config.toml
hidden_size = 160
balance_loss = 0.00713
init_std_router = 0.0319
norm = "layernorm"
learning_rate = 0.0179
train_tokens = 538700000
dataset = "wikipedia_en"
Below are experts of layer 5 (counted from 0) of a mixture-of-experts language model. Rows are named router (the router's row for the expert) and show model dimensions 0-159. Each number is 500 + 50 x the weight over its row's rms, rounded and kept within 0 to 999. Numbers have three digits each.
After each expert's rows: "gets" lists some tokens that make up at least twice as much of what it gets as of all text. This comes from a sample of Wikipedia text that the model never trained on. Tokens count by the router's weight.

# expert 9
router:511432410396485419483461445454463410602420490442491560430452543475530576502422482476462475556544511447492492495578620500457559530532483413551545523511527509465459481484540530576573501617462480545588406472506582441515502566551574491531498472555475456423505505532438434503542548478464514452481526581535526499560548447543624439457432533512442474599479421488503540568568505532537520521473535498433548442471544442496478487484477478424548480498608441489541476516457428555546504479578539
gets: ",", ")", "\"", "ed", "),", " and"

# expert 37
router:564472500503531546513504536479549570462526475546435533548478447392585426554450533562548526541484508473411491485540511545458580529502544531486537428517540538494499467464485435539476496554469494516489535444534555535453610608443445507489511577484456501518549441491572473481486415432486628492438466461584446530415493417603523457556516423501527481542514481499551556552453623523521570494392500513418559473472491512399494420430417532567494467473480463444522429500451533500542518435635468
gets: "1", "2", "0", "3", "9", "4"

# expert 6
router:424506497495584612489524416454480428536534467571565473519532448510559516551518501596501520569382520604460530589540416492517501425538551433502485526478509523561503498388569507460513485424502421484524530457452493453480592483455503516527488475560466576412421429490530496443480443409453479476501484572441476427528450421569474528498440534558387540504513554518423535525406587488466514478494521534426545506504416506424544476514561516605456532503450535413567470504496515491555576515542537
gets: "1", "2", "3", "4", "5", "6"

# expert 25
router:464517565569444442498564586541531535513540436560487586501492535444499581482532522574508539500490545531544529502454480503427381584463504552470437515392517449484462529482399569539460538480586540457509566512464485390449429471423517550540540478521557579520512460556512506575469483533585512493558464480502488505502483570498505578484512510434588439451521487542589473429558412469538507508590432469411444420468401486496448436530496471434396553549504486537494505469478433426586526479394506
gets: " of", " for", " by", " with", " as", " to"

# expert 4
router:449463485524468391507492494531550549450518557512437588564540555552591589450529436458492490426533451453557462507501512538558516527512509588493407467530491445406474474527500546449526440457450467429476609460525481438419431439409516445481524495500550532512460569397461559473507509403486498570477493419467446451438462580444602531430468575508463574497544516429559489512580581567536468440474461431491406552558497513454456564468480491495538525534479532431492548471525490393515551491568558
gets: " |", "\n", "|", ";", " was", ":"

# expert 3
router:538479488538554557518508539444510508563450547474531538463482429462491463504434600465463435440539464511429467564502450453516514519440464392581507506576504543621521434506454474502460538577467477535441532531570453509532499459535505491482367504490482445496571409471454404559545551435470495484514472475505492499542497456482498519487525486481510537555574489586531533496477483405586481471471469571570472495491523423364595568527423589509573582408368558609525487485529509551473546505438548
gets: "–", "-", "al", "ly", "ic", " ("

# expert 16
router:468475527478539481461520456461509493526581470452525567453467495553548469485535518509526538485535445611460576582521493473424533524490338409505490548450438612475569564481478528517445512532544543477401451546584532563483488587504497492471530417523462589455455495549481485552557484478527386575440441457471456594491468416493496512456484468504561536533522522458491600526469469469432441520604425479534436474415465556516466451538469544496412450519420406463562525553470500435556574517568478
gets: "s", "ing", " of", "ed", "es", "ation"

# expert 47
router:494515451545448550564502480530483508532511482519585556576467461442504534568472459380431562506473490533501508486496516518438413503526475516535498526532523559430421576436485560536551459516503568465506555481468513520456529506484429429395425467426421506573515504469538472590443521437525532483521461401526510476484514580597505503505599472545551380498466505516624478496575587507455513436462579502471483566552499577576515541488463443474414446479389494488522520395393394558514477460473528
gets: ".", "\n", ":", ").", "\".", ".\""

# expert 43
router:564432547521454473490564479482403426484538545612554443511480499499574474569478502522505573479503544510561482505523518454527498484537504476464516429592424438417478488478536499619533471404536436502538620516419362487512595463505494540521570479437464508468490577409576521421439424455559534507541473480410543502480501598468485478426448478576569590545473485534515532516475569456444429532474480550545501503437555558448486551495587514479463502485468440424542442491499494517529577511533399
gets: "1", "9", "0", "8", "2", "7"

# expert 27
router:483484472470497477490506610529477547468531499535484494495494526481447452538415440600523555516503452512450435532535487427466573466410545566488550517476453444489558433438467500454548482468604484496524468612506506468534601593545484486540442505530488476469479450509607444545526505472536445450561466569621357516495504500497445584513532503443514543484514517488526465516507375494533430613534353539344505548526595519529447544506441463451472513513538515561501473557503432461464559481501491
gets: "0", " of", "2", "5", "3", "6"

# expert 21
router:460462565520456574507525407515569517457532486484475477464556544406442577494566522510533450419472425479510513628460484532437554506625544484555484513576431527439555460514438500525386457531471476494561453472608563453496436451492452520474486560471490514529473476462406520507477504512592525545486508521468592524518523451586486446517493506457409414447508478423430439499467456472551457538519438460555570416531540472562578580454513479557576572557495572591462459433474464572521510444489444
gets: "\n", "-", "|", "==", " |", "==="

# expert 14
router:546474447475524430579478508543535475426476488514517483482497466566502607484582466372476424462529436454577501565405488476533514535478531450512521477436510462438567566536568536479523538431389506502457510425516477460526571422530492412441449421449541475554536564423487437499536549455481458484460507575452561498518461503466459598562582575494486440512386526499467492490584521471428457567500495436408414560514523482552440512508419450550447483470596528540519574465542486452425521458586491
gets: " |", ".", ";", ")", "---|---|---|---|", ")."

# expert 46
router:451539475533474497523458536547496489466549485439489475552475530440460447478570517518421482509486464495437484647373457460502506483535527562412442484557580457496451420518525612560538562482452539538407486501480436412508459529551498539505581571552510369549478485509591517580520517578493533475460569369513578469421510541443480490456498446465425479415477497414506455544450502439523448471406512450421522539533496525477504463566491521493554438533560509556423503491603472405465482507532506
gets: " the", " a", " The", " an", "The", " his"

# expert 34
router:549474524398480557515508522455534499524408474489490478585457524506453479464508498455554495497545530479423482489545507481472535591530499469524431480515478459466446460455516561560527562546521540431411466431502514328544450497465521461449486455535611423514606470503471590499594527522407529488500517519544550483548437600583595525410533555542554458506483403516453525509513462556512528509567552519465576546521413446557532460430473430445528408449528440497551488474639489543468493437502443
gets: ",", " and", " the", "),", ";", " –"

# expert 11
router:487465556583505494583521489453511517518514499435568429445472504464508520520447556425514557542468438464528509430463519541419508471543441532456510510531525454515571554491569525532585568646438508509437520458505466492539563473450485462444466471397525390484451541502544508490511357603481500444510516486489568584605519565572549534568436443510455579520488502489511538449488443518531544530442509503623529482572525384520506427500567566504487444464495537493473542482386460605455573508485451
gets: "\n", " (", " \"", "-", "'", "==="

# expert 18
router:418487429477560513427493481540426579497445527506559580467596466571497415515569507495471445517468453516509514429513554537426454545466456575548580570485453498462548582601515436536547485565559488522437481466555482569404431485504406521578541532560518579466449491485421566585537543411527422531522495481535441460522557467415475555469569519624552536476506470422476459438437475513446500420514503409474527447533536545482510534560494508510507577446500521607567551487527445528524463547485485
gets: "s", "y", "t", "er", "k", "d"

# expert 41
router:494578525446502506498508576412468418505609498507425512418511526498559546472456449459451509511548525515510599541549468496510529552546503472550574495500470502497537550507458537509509601457532514456492467555534555440438442513524500480444499461476461449430468556561540483537633513545440414514545439404584481420530494501548406541528504484491523537578468501583562523478604447441495566393445424513482569539487485519420489519432441459402386464532474430434556515556469482462533567587512409
gets: "ed", "ing", "5", "d", "8", "7"

# expert 42
router:448465441539599414443521506515501508468498544463544442565595547458642533483435556417421513514562513454460493467504435574509497477544464528463594467485475537510449494564524462567467537403535522471451510547489483369521549509565483530550438454399514498450595523368418525543549515511446551503458514511530457486450575577482477505564450426499538531535513456466570570479561600532455576569458564462499507470521578498498529539452511618452494464496527568543422493518503495417533534493532549
gets: "\n", " ", " $", " Clade", " By", " *"

# expert 8
router:488450432498500488585505498551523529460446605533436480429515529587476473507534568486405575454594536563535456453527495483427476467496502544399463501527602531466558505568444462469494581479530435516544631450565575537588507577549478535497529441448466525446508485547488524432494404479548496530505455407373518606528535532450476488446416490440493529511520478518456510538488499531448434517464508442513482551450421495554471478474536547479570491577563520497434415419505544649534494464535502
gets: "-", " re", " in", " con", " de", " Re"

# expert 12
router:501500407419502504583505504537517633465484582472615532443569453479478475582501541460506607588606542490501475447514434572490501558469484496485437549520477490480510425429590531509420465441572469455549426530439533458522461487492545540537562495576502456540559496539401503521487457470557485547513482522517433448450518441459430382561514478461471529616587502557405505482539439512481436396527547472486470582413489499531534487528458462542437504461491489504521441552410514475515535587532517
gets: "0", "1", "2", "5", "3", "6"

# expert 31
router:504602482482642427469389481601542583523488503485511467520475537433453454511537501522471558503448475561518439445508597596467429424426554528532525472523481553458523545500556460465501465556551483504517431588505514470466550425534578552495498582533479483454476478496567525471515523560488520492476504426583465498566601565509473597445460384530548522423465535539522431507412491558527532568490556515429407558531458549469449484519572508459554510568531499429481490485511608560516407485531438
gets: " A", " S", " E", " O", "S", " I"

# expert 28
router:492443556455421476512556478501562529544577510431463476533507493559423477434559461522453569470485566424478556536494502562466492445450511580527521528517457478505436508476596516570457485509611513414484498498492469436542498447471510447451442439488590534471491459353463343476557515488472525578526443583437564528433525531612525527548555596474538448502519518458531540552454474513528436510547439548469536466470438466522522489490506527596460397453528511450442520513601475529565486558376487
gets: " and", ",", " that", " which", " to", " is"

# expert 45
router:560460541500437581547505565594490521563462492545466437519523492452518446465513476471621517463467548547543528519517459550486421533507555456482457464552543442557462448640408551527477547415559492421577540477521509428490500543439482496490518397474478585511548471505487559498452499551519489497405491477550515563535571566392540476535467503455475489467465551436452434512590437396546480525446573448510552411565505519573480385505528451469493438468529524555557435427468558459507464396545460
gets: " in", " of", "-", " In", " at", " on"

# expert 22
router:437514579462450517449442496513563434528512497505400529451577548575405437427427589452461499450485526548538595405540429536521468520501446438531546522471529450586557531487493533482538551550575508552556493508446531443488593436580511471509461448424517491479446613582500602586502585492578492425571533569453433523504418447480456496469486560408497533543514458547524516593541552550456524428454494461473556539564509475437511481563515501492471567549570452520510488455516521524483436583463501
gets: ",", "5", "4", "6", "7", "8"

# expert 39
router:572460512458522577545510499476475496518464516429509509420473512528420547472420523492409578416565537509528447541470529438537537512456589481511446391540468429476575623439489497466448462502439491481489460437459494540581513475533387465454512436478497619588523551549479428418413401541522514460456532548452540558472448457511490414548554439536545515509541501528460485540487544553409492572491414495517459393484573429531504541546533582510423541546566488503514580519562567532507478474455454
gets: "\n", "==", " =", "===", " ==", " de"

# expert 13
router:502508511414527559441474454468502498539452548539517540482512517598483472440443413538548474515464485474563444533469534432456478584498421571528576484534515613528523449500568451510457465471477538522584438436515357548487473446476486533452555594487503561517546537518536579462482447502455462433411456599442420534537492452482511558519540553560461520484506446437603474467463421560424439498546464551428388474482433560519481540481509481524591500530568382562562586515487435514535519475554527
gets: "s", "es", "ers", "e", "z", "ies"

# expert 35
router:501518386588437481454448555507518458515481524527602493500468510426551418485438483538504542444523573458514540476409450461546494501474533520459513521529503435556546423533469304447570476538482508565479539553455524438534423533515526468556580460507504503590530491466519544511514487536477454490524491466570549640507502536496541589464498423569566528425468430520449527507429483593518506554521540461518495577477480442546504553548592500452527452494490404482455461631468565428489543540455570
gets: " ", " p", " con", " c", " ex", "tr"

# expert 44
router:473521488525498538502453490513618438414506398498490491532524401579480530595495491568444509501485448601542508443475464421528544526435506531452447427509630508419571542499491472443516573560516445469555460495547548529512533463542426451562503534474576454474562547497427468443456485438506477510544465507443504508500520530483508571417474337465492472535512442605457499583481478474519481571529600499537492502519539655406471576490450484509591550503564559475438494454531550468481516452518495
gets: "o", "a", "0", "ra", "ma", " re"

# expert 2
router:425508413479508506552473581510493486451567499473497493537535450380450438488524529590435519497533510449422453650388483503438550469506528528544466503500534457506486458515533544595477471495553499439453546466512504396440514477460507505432440624603506407565496522522467429500566470479505514532441593511463568495469511501476459453490526543427502426508487526465540451559438467556555488451544502583347482424421522498466492488597528558458475494497579515492404528525544465472465494612478538
gets: " the", " a", " and", " his", " The", " an"

# expert 20
router:500479602414436537549624574480508454495580463479443498505512550537494547547502465550502502497451558578523536493482451447510465373582577469453541378449399467415461453572470556495567473430528550515483564480474510491553457535513478432512526507459565547569378559554455516442556531488546565533476545432544475379413454567458527546532523478420457469440519476442485435460545519484553558474559451525474525507542475434567481516486482413496496525471441462459422443437527521532506502530514603
gets: " |", "|", "-", ":", " on", "="

# expert 36
router:471431445542507570501452569469497504476434511464502459481492555437587562497457531635520502513546550468458538582541587463461463481555536549458434599478536584446407552548507466448529463494476482553440510503430514456548462461527535508576524499506454581362540478462476532484437558567511426499622449462517557580440508474537474519499453446574462524519418510547554455448516416471447504529575534533468569539493576417572547485546478495524510425523498486456426488573480564429459502587415430
gets: " ", " to", " at", " would", " won", " can"

# expert 19
router:516413544524529494453564574522496490538471476510510454463506527495463430563539447485515534592443467429550431479518484532535552499476437496424527569419524608409524557443445499404517459493581490502413462471468545497500479563483409508478493604576492521465490430551563477600468497534439505595482516469473402524543539509497572500522400494558581476575526593528416432460570530507545506452446590469585489512523385500563534444492579481440554451528488410477527502410431542469480489466477445
gets: " (", " \"", ",", "'", " in", " on"

# expert 7
router:460551473503488445491439447424516514576433531558578539568490439569529474470505399471557533517520506491577535511565437474576530478536554515565401478390551468594524477426527538544573456462477582524563458439478470514400446529590456566607483504504438502439495616453420504572463469449482515466481516492615437549541567537484500495459602464415478387494473519470565527518529484437519480460554528447445517535481436517517484480522561487529516445470403450469586552437556529449502515530526495
gets: " was", " is", " were", " be", " are", " been"

# expert 17
router:556512497511417499441476513477453537473450545547407454526477486521515511524580524562430428529572558433544491546452443483527554470459445493544569520521586496546447511524543421456476633399536446390605471534413584511569523455508590478511566453571509560456470492537533511475493511440533548449525502443482490504496451544534436468444403505491510523453555470556465507510456466579550542480417529500578429529530450471408461565542424483473441454567426540506501461576525483546529611553476387
gets: "2", "1", "0", "3", "9", "4"

# expert 40
router:428552541505496431429406432476490523440521534472445465443462493551527521600578447457497522606398526581485526533509560418549507439527516595494454483481449450478473553464535488543527522462558504483578476467496445519527498560551431470536507550550483542434458495445508480536518528454498517460433571531458426433437506386488495523507438514508460480478539444488610554475510408584499509580507601583493449442522574514504454531472456536533498465535357448422545493581459401554529477599444549
gets: "0", "2", " he", " had", " has", " have"

# expert 24
router:509477513481532586459492454500443503484446415519595464589449514541524453523478440571528504545524532469467499570544481505546426494469480493418449521466427527602414470494434532501549439503444589570549551439483503495562520515508486472520430519594505556547585457469534533437543433475565459579430491539488451523492504450519554444492519495518507518557588466520607562540430566506396578519607556475515409439483463589405442433415481542557513453459412420461489552619511494514502469465501491
gets: "s", "ers", "ation", " film", " people", " team"